config.toml
num_hidden_layers = 8
hidden_size = 384
n_experts = 16
experts_per_token = 1
d_expert = 576
d_shared_expert = 0
hidden_act = "squared_relu"
moe_layers = [1, 3, 5, 7]
router_score = "sigmoid"
normalize_top_k = false
routed_scale = 2.0
balance_loss = 0.00238
balance_bias = true
scale_expert_input = true
init_std_router = 0.011
lr_router = 0.000279
vocab_size = 16384
norm = "layernorm"
norm_eps = 1e-06
tie_word_embeddings = "early"
optimizer = "muon"
learning_rate = 0.0122
beta1 = 0.95
max_grad_norm = 1.0
batch_tokens = 65536
max_seq_len = 1024
train_tokens = 400300000
max_steps = 6109
dataset = "wikipedia_en"
Below are experts of layer 3 (counted from 0) of a mixture-of-experts language model. Rows are named router (the router's row for the expert), up (a neuron's input weights, with its number) and show model dimensions 320-383. Each number is 128 + 32 x the weight over its row's rms, rounded and kept within 0 to 255. Numbers have three digits each.
After each expert's rows: "mostly gets" lists some tokens that are sent to it at least half of the time. This comes from a sample of Wikipedia text that the model never trained on.

# expert 6
router:101071167132109140126137118107116168104118147148083129110135129143132107118120122146138129163116129127154120162121132132142151130115126178113118168204200134173135094156095135158086129150165073
up0:077119110137127131086118153114080169160112106175134112063130147145106116124131101100195140115078143172161072146136165108130184140141136083143085132175162181154180153113147142197142143127103090
up1:089097107094107123107146146131145097154163135132134096109155145082115146166110064113134155132107153137140121058082120076096172106145086113148143161126095121178186158103086118193074129116168078
up2:189140193111167181163075071132133105130167118133189097124106137107121120111122146139133100116173153115116148164180117171110083188118120139132128154155160112127182160094072095081119123126108123
up3:134172156060062111165114123155144215097158124141197220075139120166105074160147160182155155181150119128111086128193105088144162141106077106119137175115104136135134123118161143121133152127160123
up4:079118154043134172116164126130104135131161084163138093135142158108150120127159161153087174137183117060139121147121132137174154114091164089145100149081168091110086121095112120100143089192194138
up5:147109098137092089149102134141120227177138109115084143153113090186150105067115190081110158084186134135108116116128121145065086118158182097145110103086151106082066152152090124104175127161099165
up6:098059149098132130120109145137131090152083140175061144142092166096076096100113136116079109130176140142115138136109137096071131131129155061137133172100154144140123093111132171098126094139201141
up7:161180119061169170089103143169069172110117125107158056137162139125133168137156156087119105112078104144158067101082097141151103069148109097184098188100161156170129124114086143138114120128131119
up8:170159160141142108146124090104121103134134149105112151146121130121085132163136157112126114126141151075114123161154141126179136147115121105163102148118120091080167172084134151128109129213137164
up9:119177152067118158138152096109095116135162147140142120140116119088188100179117148137123139120109125110134128149179152167092110144088146115142152169112115135124086144167180116204047157178092083
up10:167112076079172169163089126099106134146195116121157119112113088113129137069136099105157101181131113140127155135112130145163114132170105123093168132137205137126153075104088134049138153103143115
up11:116144121152166095160143144149140153137162095175065087169119130095190130085164149129112132136112113181101119145151089118081135174127074150081124115102181117091112096146142091148160167106113094
up12:096069115171151160123213127137145151126115171127081103126145122066176115120141109205181132133153094164136097127119124109073143193170158112129180154112141116121112161102058152120101097101127124
up13:155118082115176118124123131058166124131120154142090116115146201112082125122159066128121180121111117105145204212100150112108101186142129137151097101142135153100140129162098097126104138109133159
up14:114155107084161089118151161199153145135160134116107119123104094080113140101190151159121164143116156183145164131097135135112146139099193165085124176157153120153134130070070097066145106142103114
up15:157154127131072191132126100130126099115095163139145110182141090165115140116154145159128163183096119065107168120110131221125166091137138156072142101154086119081082154122153074139119165095148129
up16:134060119112186108146101150144151192160096094152155122072090111106192135136168155105112149138123154117152127155173092069080092124131149109137135100155151158138135165099089159193135066162149163
up17:120077136122131103137183114148090144104179149119136041120148141167103137107106167171202131127100072150136151174128154121119142042128089123146128129187148086146167109117113135177123147053161095
up18:072154121153077118109152077149145126126145088136168121120175140066131093117165165088134142121147120139190098153119076084166117204067178165138122130066181119125170089170149150219127124103163187
up19:074112105154118117152138131163089153150126165102112072104207079116122122112140139064115159088098105094093112140076096067108137165087126153089126116114084144155192105105176107159125143183105172
up20:128148111104131113126172068123156073123132106178161084178177246115085056064063130109105074142138082151118142064075122105165124103111165129147145101148126146188085131090170151146118151096122087
up21:121079133080101107136174114068125170092193165096118185053135151147190096140127113195130071145168142126124165077177111137112101188139151132153158187181133115157170077151119148188164164078160111
up22:151140178082182113083091151086082153066150135098115122079116148135091115127171127151137107177155096187137182137146119140087135131175156174180158051147110180132092121108098081198074111181153141
mostly gets: " David", " Mor", " Ram", " Los", " El", " Ben"

# expert 11
router:187118155125109137101091173148128162106082127154101120158160154054135182123181154111135125123132083080111134116105126069182144114164147178142137141086154138174116136089172161195102113116090127
up0:129131136091081077112163167161157111126159091128126112123137162100064140178132129083103169113208139070174094138179068100123111159120153104158124145109144158136150080081149158175120115132098097
up1:117103124118104140155147124106086125105126172107117135208119101108124137163074073101214109092112116144132121130120117153130167147106122141135062087163071152119171149077088140157129127136162138
up2:110088148181141171125128111064122201185093144103109145091141132144156136189093115182125105080118111118110136125072119170168154098161142131124062136083102164092072183031148144153144129171143154
up3:137115152060091175129169107188113140162122178082170141160149113115153135126130156136173112174172141128117093126147128146136136090054138159128096124090118128105148118156080145182137106080109086
up4:156094134192070122099135168050123133126098154162084091191139113209154165136175141130133098112143156107163106183166116083050080144080184120154170215137129125180124125119120118114122081110184132
up5:123134093091132099102143119125173137174099120106105167125137175140135083093160119137117138119091143142164121107107161103127138092095119172193140111152132122126123117174128076197093140162066172
up6:165116147193157132157081169195148119149078124110112125134129129153132097160114110191096079092136088102098167113112113170090062158144077089062169133087105136175097123159135117147126113147184151
up7:173085146134155137195166093119100108071118141119122154058115097131124135126132128080086158126145135149182126115141136131145159080124129114094128112155139168199117083096104109187114126115158147
up8:177134101086119122100117130107097100107163099159154138173081066135160126121106103146117129127183149186175114129184103149170120081161138225099113062126152163135144138190164091117152130120113144
up9:096181183107126112154132100129127078122170167142106130137159073183128161138144153099115116093095086132095136119130145137143116109029084107080169089134172135102156135118161130147122113140110113
up10:061080092093109191130180100145139126086121143202100101088083177161141132083103145106127192129138135145100134143068109161169134105114132118081114156122140079143116212146091112133106131114167170
up11:125108109116104100153122108058103160119148130068137188141133074132140156134141162154153083063177119136158172190136167100158083034082172145124157148132171166138134062141121120143164157131139136
up12:113094171117178144095127156167155132073115051114087103115163130129126171119183149133171114103137099086067084098166135106120053115139169076142127120082100113146176130119139116149146171131185131
up13:079187083101104115147162111149177153120117112123086141174120132173131126161108119144096139087206113194084175115187157124141147065101109125124168123125155151140114197168108176150098147082166125
up14:114119139135131116077191099103153213110151146161138100117145150100113172128086121141170098125087130115084134111132029103188098125129167103134110193154136161173131062161133133088160089104168129
up15:126096146079141152121145204151146101179190090130187116138111116108093098157148122190084116071132083144090119105129121124148081160102127132099109104160109130145118186105152160128181157128073138
up16:117097129177126089161151129169074154155152187093112130155085150130192159124142135157160149151193116119112141186117117075123090172138189125115113182084084129218105188094141131095095132165102110
up17:140120115104086057107120132192137179045080136154145142086136131069172174161085189124140137194167147156093109140137149136131076104120085087148124103152095119099138179137159226118143133156130128
up18:124102111107153136145124114074164102121120095156144188130164182102148105139144110128102112117088143083134177106100122131106101102171131135151141115141181146222144162135161107113137144124120156
up19:137161136119121172137106111131133132096105184125130208129125174087082108144114133179134082185093186136100158165194125135067104155114145090079090115063138134123218142083112108126136141117127133
up20:127128165121070091092097165161123179128127134151071136122126124102083191106130066117167119103146140125096112052166102130075185184094155068139121131106091106093109087097155170110189060091165088
up21:121080176181150120128167177095067171108106138234103104099054160157080132092072126119187106117139171056118143147205072121142138118127148208128099091164149156072143130123107112166094142118146106
up22:172101142174144093084114141139119089128168147072167151113096131070188103100104188132124165101077124140119091116074082121147118105165163170079195143147164110177055197090108162128124160078061135
mostly gets: " However", " such", " said", " most", " more", " if"

# expert 0
router:144071127073157127161112137147164104086055093206131124135146109128162108126104100155132195125148073117117097164131133118108116118183133160154134151145118104145092115084161141126134132155085105
up0:177110132140104099144076054097163146141117100155129096149099144142160152135154141155135142103130100146071122159098100096145123120080090088168095164099134094121055133126121188124076131148100121
up1:115130152126099117161131110182115123148105082137145130106132152135134140112138080114116131106101121130164098158187208062138184125146034166122116106091153171124112146159073139114137183157116107
up2:089056116136108091166118057104100162110102166138120111147119118120082121165122111160086186135135101154107154143134147176098128171140122111165106087204164119125091069144090163180154121177127115
up3:140121103131113205113145120162163095114144099140158141164120064147127113179096199053164100106135122152113152189148096101082119113141151108121090134091128095191072116110191106167082095152118136
up4:142093087113133152101034146138139194123145121122096115101119123138110103139113117187137144103140111098037068115164153130095141161167085169116155127177138183106160101129148153130145096153150057
up5:105099126149214123223058146126147144149092121113118137176142093107169140120123114176050154132132174127113117102128191117141177102117148105140161110089067159147088093089110127118118145121136101
up6:084132092124113099194124138138115080145184046158063124131152142075099124122017117127064158123127083110158145151147102159029102168120137148133128034100202099134136172139100133171124149135115172
up7:151106151153147143180136162099164110097080097127135120177075128102129103124112119141161084163143146099155066168153141054162159147147098092132157136105093148160118136108126156167118149134138149
up8:214063119160124156112168108127119131176137132083120111180157136169116056111134140148150070145097110116144054158114147066129098127173141160103112131143113142115112170113163153082128124093120151
up9:092184154143131111158114168109134116128133089159110174137109105120148123121180120116166105148174114109157102150174119041137136114064103129050091114112151163154107109117196143139121129127110129
up10:125121151129141087171122126120167096176116121176176135136108092109093131139097122068131131136132139106107144111182114077132116095151155137134072126139165111124091164147141132143096094064155079
up11:117134148110076069079106136114138126080107121118075102098116093132176134160148154137095164097117145203147140141087067127112128154149173192140079183166110099157085123091100094120144157104118165
up12:076133136098123149149124158047118067130113136110116196164129050174073129148094148107146105103109134057164126083129126189102160154127156172132115059122118096137144122110094129146152116140170100
up13:122135102151144125139093101150210173143144109167147109130147137126161163091144143073122161081154117149145095168197085176133120133125103128110116099169147088094111115137138140141124119150108156
up14:087142148100131092131078121143153153117083142151167125044100170144132063136074092155126197092189100100110116121175102125137115100120110135057102115117123122099148139172093068095126114142176112
up15:075134149076147088169070105115083118116140086145172083128149155090079129105163135179102139109187139108115075147110137094157045152121154195108151101168135130164130142110119136143173128097128136
up16:160081144101095152078113148090102227108129173161121086069105119157171096091097137116106144125144120109092157126111126117177094100146118102120109148176125148142161156111130152075150064060121148
up17:121179173152149175078140136150177135135134094088165114125165093152136183147096096133115126155104191062093104174113123079085136091081157170179097132180140181139147168121120114159147140148091192
up18:119130157156059103178101085107097123151181142176076118108122163199146085153144103151182171080096095151077138159158135165108141062113127119106196183089135099088125153103125071093100147060088099
up19:106127126135173081151164166114137132118195120118134142097160099114160087097087166105148176147151124081169227131154199143160134088123097099167142088098078096161148172138081114104071158133082145
up20:143136106091159135135083103140103111152132135119101125139127058119064159109111101158134163144156149173049068174081089133112064213185155147153147123149127176120184109191134139151084145069112124
up21:109179094092132114093151169141117132122132129129107136090136110108122129117102121178086151047189124112134085184122105178161185172128133090131129113087186146222185129163093174140167130156105112
up22:095145117162137100094135097081105236078124070111100145102135096105153100113179101126165118113176172086116138184067140150182158081115163142116150113138121101112081132153088138098101103122095132
mostly gets: " Votes", "Personal", "History", "Career", " Succeeded", " Species"

# expert 3
router:095107112128130128114100153110153200091108123126100133155136085080110171122117136152184121094173117093132135188149124135081155115101134152101097157122155110092178136134145135164112095071180119
up0:118119114106111109121106115167123079160133138127136208132133173115088155137156132132111140104136111125159151110041135143091177116192158146131138131143122179087117121104134142149142138116088156
up1:114180145124137091064115103073178110142061085184141139143117227099144119146105136126167167168154109141066170081158072116145137116156104106103134181201136094169203102136158108111099103131068164
up2:151112111120094065126149125111117111118085156062105091135154177133132105112147101133092106100137111110144189105113125091115153118122169137140137100107157136071146121071113129114110103143151163
up3:156137119136143141078123166133128120139141146119113091162081132113114119062098062130171107189099135128091162116118104146109131145190181174113142121148102188157166206104194105112123123091163119
up4:169100098159175139087126146050117167122071144111103192121155113102128130138076144164110170093150135171177121119061148097155180132140173147062099194078129111081111111126120206090129135104137132
up5:136119134157154138090087119092145148150133182100134081053135157074189153100179126094163143089116077053108154060119080092176105077084169177090146151101148185145119154110112135130130108078203107
up6:103099120145139135155157187120182137171141106120034130139165111129105151138110097120175085104130119139157103138101157151131191075077152168153169117138139070139128165096167151117152123135142139
up7:086160099119113116100152140076170100094110165099146130132168111105126184132122059115093125135172091147178106162126138157150059180159146115141104136111150138146171120112148128114134134108094124
up8:148152129113164125186102137120187105150143114141120139098096111150113122173140145121109168181123171111121124121128111122139091110140127079087166151151112127112181145160074185117104126086152147
up9:155132118088105095137138126118137157118093118083095114202132126105128117088102141095121118163194184163146148097113129136140156146136077125133133114147131137139129119185102145127115117119111129
up10:178114142110137108124121102063103123087144194196107112154177157117162189143191159116130129110162103133125120139138160062104147122110121146121142145118185118187180080129131157147122141127118138
up11:080091129041099155148159125105145147093096115111143093107121136142147105157165106131130125210101112111121096119147115190118108138120133182121095153126110135122085186167121081101089094129152152
up12:084130060126159154125151168139174107122122119163123140094132110107113142171051189122129124090159143123036109083135148130126135038187101098125117151161082128101132145121156137083129206105125120
up13:101166127115134120136149177101132163099090131190093113099091105115142148102107107115089129145071054145125055119138105139109077126144099088125116108138155140157158089100098136095117066169069117
up14:104162179149121127100121105158150102145106103107153173209100142097163135155064141151149085115134132152160099145143152153113154179118095066166099122147099224144110090117152096138084119118117156
up15:112088070140170116146139136119120177096129080151082129154022169197118138107119119112083148132100106125154126116144130154105155111181157052119066120159070129086137110147148101167102119177123159
up16:110096046097151133162124167096164178138133155142140106120185117153093105133146124175188150104095078168086165164169155114157132109122069102149120121143126174133144100170136088185120093072156107
up17:143110080121154155113063086174097129135215080135149124047255127146177104151081197136161192151131128183145142092162113180184115114132220164099139119126074137064115137124120160138129149145124103
up18:132150106150138118137129157187147139174152132133105144137156088099112129125136118173149121154116124130129058126122173103061108093127099099137073164139154067122154126111199159185192156140111082
up19:121131118160107169138050123128140135100141165069083094108127121149152126166164156145056048102192124143059138090108167167143168099173146119140137174204132141165153144142120175128114166167093128
up20:142106115144128102148111161130144133157147162135134137128107087147169151200163084117103124114117099126149186087154130163120119089106147203094122137108178073091145133086127139184070057173136121
up21:087144149114132138147113159130179172137153051138089134087162138108107139145133112145128036175171099113137128124153106184173155120135152165112091130118065156124123108118152082139122171113154084
up22:129160091164167118102101163115150191185130161140174132147191179147171096110108068110177149134138160116141152145095106170152165122130143078073172114075146111092149153131110159141078140140149168
mostly gets: ").", " during", "\".", ".\"", ".", " into"

# expert 8
router:092174084149147086132104129125112160102134139166114127129113168101129127131116149165143149136196141097080080160115163182133126119142121207174128144144143092142145134135112197167147107133080114
up0:158188135130120087144192112130096106169129079137157139120125133095118126077091152149047131109066163124134162114142063144212164161162099114076153157197073086142112138167137126074125123141066137
up1:133183126102156131116085165097158113140146149178113152106146111168060143097173155125082121101109117119118119120121193108126144102125156138060115151130119186145207135115056114142119137114150144
up2:145121048109099178147185145164121080142141089112158075165153116167128119213185131210126116133095119100188159163168155121125154116206144155201120164092125121180141132130142146121147087115059081
up3:151211173074100145127072122114149137150157093150137145073137104138093083159131205148086116158103087094153101128160119150122129134189087163078148102119088133154127119144154119122135120160125108
up4:165165165136128109102072106143071154137131108106170134097115123118166118101177117120133163191090141058156166157092110141069098202121104134136122119167089158076196116153144136165139114121086104
up5:063157131085147120127106145103161122123111145118129120157152104134147074145148149097097159109107104065078151178143152120109163149144137139063180108142180143179111146153097160112140106152136129
up6:147128102120117115134129145138130146150124110115148133131148076065047112102115058104074096186150153108117078076146090161139145155110119163110158138061101055098065127099123185183119082075127144
up7:190177108174139046160085177187065119087142107167102105123126144102085113152137144122125170183170091096113167179157141192086083167099120129165167121154143079106110127173068180129129176152046155
up8:125098148169079182054131108148136107143137116130172180148074112088089132133130086145169117125163154181072149173127134129123143107114150141170162150188178079096184154145126185092103145108176089
up9:051082115102156080074173114138129089140122153133074159114150095174126201112112115166164102122109136150161140176144094163115125131146114138151128129164144039181175162128136189196124032104131106
up10:116096133119114141085052138078152115120067088150175178137137109095160138120157108118200116124162146106120097118117154177097079155106083063078119115144140087142137132146128226174085104112170132
up11:060160126124175137160130108086099158087121085117167152153137124108130136128080182130097140091158123144186136161139199104138095103176010106119176146093133157207051160126148119120166152147083147
up12:152130112149127067103113110064164064186125139125100103125169085075077151112070123076134132136170117142146151135096165104091123123084146117112162191103098193106157180100154156152132198140159119
up13:107152168132161190192144105187079138119159188147113156137085114170126085149118127115175112107148174143144085126232135128084100111138126095148132136100129139205079112097121149204118123162189160
up14:156097119158088109076173113120200145158116189126128087057116147158107107086169126157105060144130147143158147184115167190091131091126163116171121092104074145175121195166091126165099082099172118
up15:214115099140091143122130127098119167095090159160144129111053120157146137182123087075110146148123111086134096122127156152157153111179210095130139119056105114154159097145136076111138116211138150
up16:119129134189141120127143130125146126180138102103142138113140107123085111119143129088169123142152161130128105126125170150160122137129126159085095119106137136108115133095201082100147140106115152
up17:178142092113150156216130166094157170156118119089147206107120137105190140130141095139127058123089114055159088139123139156142149178175095158151085138086104117168103109155143102094107157089104109
up18:107127141119090127084167145059129091135108151112137108174091124086124083052160162110147127135111143103134135096099146149140094112158186153149091071113137105113116132098143130125158144083133079
up19:096087084114125100110113130167085134164123161146166214174141149135118143103079108163110185094166107126155165120172113089126114106037077192105075132107140125122137166132188089157089138154141100
up20:106111171164204129165160178106117131118215139084057097090114173144096153118127082156116133079186155158159139182079121155145069074120123133065111154125114121154075103115127133098140171140206182
up21:085145160088145092165115141124115163114177124118119080158118050123108036103138125154115094110162122143116108127077082122115146155175122138176122070151177081151107157152120188095211167131104124
up22:121125158158117134082108146142131166116089118164135126090167096187145112065129162131072110123093058133169117116099140100141103116120178142110164165173154191185097141086129099156105156162104145
mostly gets: " Division", " Congress", " Force", " century", " Infantry", " Brigade"

# expert 1
router:093126188100152121144093121133119175093165111125097120138132106128159160056121136138187160158147119137113086124163113150130081145116111190161094132127170124106144107109141132097152094112141122
up0:103113193113193142146132117112105123109096117093197163074159165124174149159123053099135143116115102086147198168118146091112128159137116136166174126068179130121131080129136178186154099104188118
up1:150109119105136098123110158128157111101140118128113099187151080082155121181142140140111161113141162145144162145085110144190127113150103160140154076165166089143100091107139147201045185180139118
up2:138094167107070194108205165147135105092145152172185137125120123047145089121137154109162116090132119129170109082136106097107106188123139174134096093091055129143128122161142119131132111124136127
up3:146123109097136132149132160120178113154136141123113099121117055051168132163188200076117154166150177108171127126076133075138118136114117146143128137128111116081121169109126091147127143175134104
up4:104157125122132112194126097110159155139052160181091158111109142074147112164093191103182102104090137174167114172129107122093081080137153140096089110131113159122101133154176178120117209107106147
up5:135144132141135125107096137223138167124196120102144076136189139129132186053140121070055189130127149111125131127117220141147157135152165102119144089087137158091103091139146118131134150114120124
up6:104115152101105171100144119169096130116200120135123112139172084094087135132125155110202161165123142148158143115097131179130171134174106163159179097069074111169173100165155141092171067082118172
up7:155164136139190206126128120140140108080138119131128090149100109060185137102150105117134167130096132181133137125137198110078190087143133117087187154082162082154132134119088138167167162185112125
up8:123101175084137103081133152139208141102175136087162140100186123141113147138152129118147131062119143089129131196189138144202109099120169172058048105106168154186147176114091123116245090114172175
up9:097136076115097168160114081132127146103122188154111095168140159112105165165083070117191127083148098113109182175137126102140107132150149130127123112118134147108129141110105030138130065191108159
up10:160089129150142151185148095188081129153121179098141082148099172089139110126171085122127162184100105162180126126178108168137161128214140107104060109114112140211094133154111181120123186143137143
up11:159140208073133121126149053113118157126121117147100137143075169111158112094079072103127112091124193094195102077120081141141153071132101103112138121084137094101115110114168140143147117158118144
up12:106078182162101112095169120100135156143113140115095148122142131175122103142206125196143177149178174133105124106114138126102113147115102147075065126125132140135134104151125199171197114100074178
up13:123171159152085093156060101114166132153123183149131147127160155186149122122069186105108111133154095176113187115121210122108131131098100113143126116145151140083106097081091158130179130123187150
up14:166101111122097097167227157118150107189158184124126098124137155126112124092142125136117136091138121130218178159138156141109098105132113090135126150179129160097138145153123090153094102090076148
up15:118134167123139199126130158190140075116151142132119144161113128137129154122135122124167171161136129122125158124160145182150126120145150167123059120133122132125129158090137089132088067152103120
up16:113130090161067107104125190135161124138113135094088110094145157147134147158124119117166106121178122071167097089139117092131104177129147118104116156129111143154161074112163098092145112161147080
up17:106138089175144081099107166150155170061131109140087113154108172092104099110122070142128135174139135144113144165103114151125091139109062154193138166132069117139168153090157134146091103124134103
up18:146071122084131076191063102167114155090118120145149091091122104136139165162124131179191180184107069134118069121139122141185139132161140126102169167101107106141157069131112133134130159126111133
up19:154141187115136115129144113189128117097112123120186105163102113117143170168098121154087162092070111149118053076139138073113148133120092111165183105121109108132123098140130087101101117148138104
up20:124091139125082084125085084050137144146165148150154164111088092056159079114140107207116146082099143098130136108187146092159144092080092113176129097171133104110100127112146202161134144119166072
up21:098096166178139129131142125139127136126177053131158170140121089089116127149155094160115155071083109149104135159148145147132132125153126139139167184124130126112151159147180132162095147144080134
up22:109176140178171098136078175147108097149152113197125177129168112086136133130206093167113150173092085105089081145114095073116102086142098152149130142072132116133082143171102134171126150105134163
mostly gets: " of", " from", " member", " Minister", " between", " president"

# expert 15
router:095136124090115150113099182129133169060151067103114137169144088146170164117114120160163101171097064120073147137113144194169125113105140174119099124113141135154099169131161155183102106132107135
up0:121160134142119121147107174089156156108165113150139081113147164089085142144147175140078177136149084156141125095155192181104095177127201130112095193033187131125143114117066146103148124174119166
up1:133137077134077151127183172081116133146124139088117119152163056127113121159108141185097096169117090088137164136100163151061128125112181135144078124152114095135171206112158126134191072134106140
up2:100085129102159086124084093098125139117110152099163140090112137199171126126162102170145121146116130133121104158208120158094125119189103131126132186090153125133188116135141186229094129074121090
up3:190095184110085100089134118091111213143115154167053097098164095123105120059120108103153132157117129087092105123153084100162094118108079163149202166132125132126118186136187182178117133104161166
up4:131153110139142118123140076090104126124186088110125153077137118148151169125120146087106096116143167119100144138122202167143105158083124133127130138102168092121101112075069145166130124142104085
up5:163139093142086063130127080126115178103117165108075146111126159172197178106120134079162132172152135137156152164190140147127103118100141099139118147129118159113122166106131180100172175120137086
up6:085163123139162123107139136127182143163097129149138086159156110151110117083181142101103159115100181094181143130128170085119091114128145079138118166124146063072137179159135075178115154100128137
up7:143093093124135141149066073155110071178170137160124102118191141135118157103096181105093116081153113167137103115131096123162105115175036139088125154188144169170176093132152136133144164122109143
up8:117194178104062144108153134136117123127216157154094126084140106125112096164090110127173181138142096167169181118137126108156118091155136161123146166161144102067168125189122101190145130147125123
up9:110139106119069118113171100132146125173124083103102165164120107113140124083107097198084144143118166086164133086126139144173134135159151130128154127139175190127126088112109095122077163049160153
up10:144155116131109084116119099083133109103124106118171092168158121135140152116080092135171161192093118154153157114141105167124088100152163181172133162103110101108140061112069153186030130130141135
up11:127106138117110160136108121123150121124162145144130158176097153123130126130145093132111140157099104073121153172076091087072103113109050204150160087142166143137097127100120188160126131141110137
up12:040075169108138150147121075142107137140127124138162082121147127124156097203011078109112171153126152112094150125129135084091131095145113113113174116137118186159125130160091145190110137189060105
up13:115144115181135133085130110064119129189106163137148139142112141085165167113115098149120162128178170116091129091077158075096095127151161100149082090131123119196120120136145197095140134157104133
up14:151122064127136117118080104093118079158176061159142152102171083153144148109130166118175124113144076150150122127099139128137126121106084161113081170163075163137129122120173058143153093119157098
up15:131139126140164132116107102152092077070125162106131156140133116191111148208129115081146124154084096145136141169131150150190173177154213172176122148118126138169122164081168107122128108102175096
up16:048089141162118114133108152072086157122114148140163185094149138040095161136121120225163084128159136088141109143136175115124127218094144150082143112130085100108068104142111171117118114057127144
up17:091125112127183123118089126107156145120129119132114174151102101110208168161057091124198152129135088114158095164180072127089092088118053133100121115052164120132085113116204107123135150104185152
up18:101073089165143132177156155107162171168111160136101131117120184130159082105084098121142137090086170120035147131108132115145098146153117078140147116113130127147155137163125114090097038114146137
up19:076127118142123128096098115124144142158083122065133098113127115183155133099137084143184129140091126109099089155144132083159122135127143074131092105117129136145138145117106106136091160155099132
up20:148126163173134124141154192121120152095136181140162091160169124094142125149100117086110116074087167192164158108114179108114117135111117096142143187115150090137114138048071090200085155153105137
up21:072157102140124153169079137051115100177117127110079142099119103101140123141061166110107103088125113140142110075133159116196140093137139129157175154089116113095084101110123153118086168148143101
up22:139104131171141175138168149117201171116131174114130127188140107107138114137114132139146117080120108168124156149132127056122135176090138133086166134049066162147101132163172116182099131085135112
mostly gets: " was", " were", " are", " been", " is", " became"

# expert 10
router:098093138103128132102091154075120142081144157096076171161146137078113128127124081123140139128117108077115157167178175154138120153124127164171060200159169123138127133082166161149087154140123128
up0:154141151163126141164106112129153134155085085202061216165166103144074138156094116147150181174100096221134157153105194078104134171158150156109110133208130138103124142213105098141207113130100095
up1:181161119173155139102118116189140133146082151140086108046103100121118130058133159146135113124180097112129091139136103173139119152097147126137125140170092134169142195065116125087129136058153126
up2:105095095161132128132118120113089087109126122152116118097124118122152105078134122052151104094149110058181102135105105077097227132096163160096140128120096123199160117082127111103103117107156182
up3:092119125109097052147143092113168089154130151073118132103050140047104081097145154164096119132187165139187113087069135163120116156133053126077120121150154169127165120120126157123151126156072186
up4:098144179074073140130202116136195104111146158168136059104115139082136149175075170111160102097137162137089039120152107109132168088179202158122067075145161062150147118108092116067136137085131172
up5:097143069129131107176091144046194191137106147112128149103091059081112067090128056162157096081041148112098130110126182171148087086095136132149120192144183167104109157119091131102137092162085118
up6:125139156094140112129147098114098184138099148201124121164133102134125166146129140118079119138124162180149104186147085128085100092145151103144098170193058161151151120109103099107150144061153135
up7:102132122107156139130103136064146104133088130061129189138135138120098134156128179165108141177098132098140093129134160181165127111126161129160124110119097154126121149089145184113103156128169122
up8:162154100127088088060141158120115141112195071102064166076097095154120098080108102142142124169076079107090168192115100120140106117168061111141168129126111166143181147084120079133132135185119106
up9:161203107153150079098163136114113085128076162142136100144168144107162168107163089095135141170096101097115035148156131127130152114073114120135219113121160132103149142104142127093114120133164156
up10:046148104091156142195139086131084119086154165117101105105123096061107187104091063133115107109185143197131107154099187112151111127148094097147146144143111152130108151146105109159163141092134158
up11:091142083138147179124105100148101111121139132134172126090148073153130123115098147089186108114107103118127038127114093130167211110153078158155182123134104126110141125138125106194097166093120108
up12:155082143141123130102124132089063118092129113083111092181113143148092136156092136136134117107145185093169097146159116130117220105109152106128116125107150120133138163129140080106120116115137074
up13:078156080095069145144112166171138154128102133170110142122104202101174130203105193169122129121119165153180141116150137096025154078155110092120115110180107178168065201152135126170127177154200124
up14:160146144150127124126101143140174091121115133105147143108146078162131116099140086162123139096136063115150116156174144122126156066172121135112098134136118104103183126111110083092133165125144101
up15:153124115112105163113106127124161144142125156167120071100124122076097112097166141083056121186127051127120124122132110100079073175064109164169102165138149119175096105157136170171131140125182165
up16:103135136146126090123108038142148105133141083166166127109116158131134130147108188161133079129106090125136114176213081135105125135115129117140082148104177076083108152065120168148184114113127143
up17:135128107136155090067103128171126181153114070096151121176147124144126114115106082127191135161191219093093123141144107119170146137097210130135180125115080122117112104094119173137102123159122129
up18:152084212155125157123087122067117104139095153144105128173156104157116136122146127127151123084146081063102131145091157162148120148110181113094150142125122108100141095106077194083106078089103109
up19:093152127109104116114192110113161125155172097116075130116118063149101146139106114162129128174166194104199129079151111152092151123174197173083151095168094168131126115117131207112165117148115166
up20:129112170151126152156143123179132107082131142120085113121139071173112126077104139150099101142090175112061086117160125169076129154096160122137104115177151149139083167141156168140134146177134094
up21:145170124152074115133129188127101080169152135116082131131100132163050125149109134119114112130169122118155119132123117084163163077125178108123103107174108130139123074210119113183151107156096103
up22:204088100110101128086120083165159114131177099187076124085131092171132158160127072074176111065129133093150151115132150114139128148108149155137149121117131098149105180115121185161132165135126087
mostly gets: " and", "),", " or", "\",", ",", "',"